Experts of a small language model.
Experts: 8 experts in each of 11 layers, 2 picks a token, a softmax router.
Training: a variant of Adam for the experts, 8367 steps.
Below are experts of layer 9 (counted from 0) of a mixture-of-experts language model. Rows are named router (the router's row for the expert) and show model dimensions 128-255. Each number is 500 + 40 x the weight over its row's rms, rounded and kept within 0 to 999. Numbers have three digits each.
After each expert's rows: "mostly gets" lists some tokens that are sent to it at least half of the time. This comes from a sample of Wikipedia text that the model never trained on.

# expert 5
router:465444524564533483464460429536472440534476524497443455526472558515488523491521535535563473470427535473468468451518491464502504506514515463466432524527552532511528503477508488409490502460587508510417559458501526550509451472485443503473447485457603483499526542580476540509569558472443536447564464460543575419515535435549520494532503467569533440503486486484511442466531504501453550524470
mostly gets: " the", " his", "The", " The", " its", " at"

# expert 1
router:485529495480488469511500576525521452461478448539448503507491536498450493550467467461450522488442402526454420541460449533572503478545439546510545493456438494480530505500489458472459494450550470479505532557472489442495564466517458560528478465509491461463448506462463581561554489436457530541454496519514515481488442461491429503522468454441482531485511531479428496437510525402520475502494
mostly gets: " \"", "\n", "===", " =", " when", "\"."

# expert 2
router:498433509521536484496477483479460504501542540423549496482450542475525485567453434448575513488461525457518547466487434496470563499535456494496521488482535516558459481409466525499447555480505531496471454539528469540505509508454513435489480498489454517502538508534522478446468459568463565476527534442492536566456540487576558493556459539567539526493579521499461533537478485557447545494457
mostly gets: " University", " John", " North", " Y", "ville", " George"

# expert 4
router:506523506496458497501479508524551389463492437493456491453447518470543422434465498498525508514425522474469519494511491494456479472484495432552519478582492509456522528502566498418547443444509561483496560484499472424434536486465501487432530486478532524496495568475480529489456600499506439444517488537524487503488465449480532551473531543510478497475504519504482441524480460539507513473547
mostly gets: " R", " S", " K", " H", " c", " W"

# expert 6
router:497523485469490498456537547509569524516510460545497551455605426494498549511522510476452535500552466531462518499546499518483514490525534461545518521461521492492435496551540517535529510505549517476437502481485556446500485554541475550487536512486511515497523546537444503501507451469522450521470457554489424497469523527458514471461498518438519474515425428493447524487515498560551457501534
mostly gets: " sk", " sc", " col", " cl", " pl", " design"

# expert 7
router:550490516482495597572473433442477462517499511505545608482498418555465496524514519483515457505570524505461585538496564482520491506452543559440509533561463501542514492486472540526509455535472486543538523472486522513516452540577543483543545469481546560520443436456540429483501544526526500453478482497480517487528484544493490558508552479516524425544432458487620502516517505514504514549453
mostly gets: " (", "–", " 3", " 6", "19", "′"

# expert 0
router:517527472507509468447575527520492536513506511496496456574544455482489539453519514556476507477535534520587469501487528530521509530473601477541468534459492485442511459545472454496500526558370426512540429477576462501509570477448502474519440573571494461517541497457514514480461453527541498559507487503482411503550523489483483438439517513505420524485512516555550502505467510532483470459517
mostly gets: " is", " has", " had", " been", " are", " have"

# expert 3
router:468531522479453467559523525483400573493492539511536457495508552498563479480519528525451466577596497505570469495505508475475449516498411527442527443477526462561469531513498521606502515518418525500557491560437507535530416477486566500540570505515426468520458411519525458514512499502538441551477583487511460534472474555480486482540479489443579602500584561487506519525507492454534488522587
mostly gets: ").", "\".", "\"", " ===", ".\"", " States"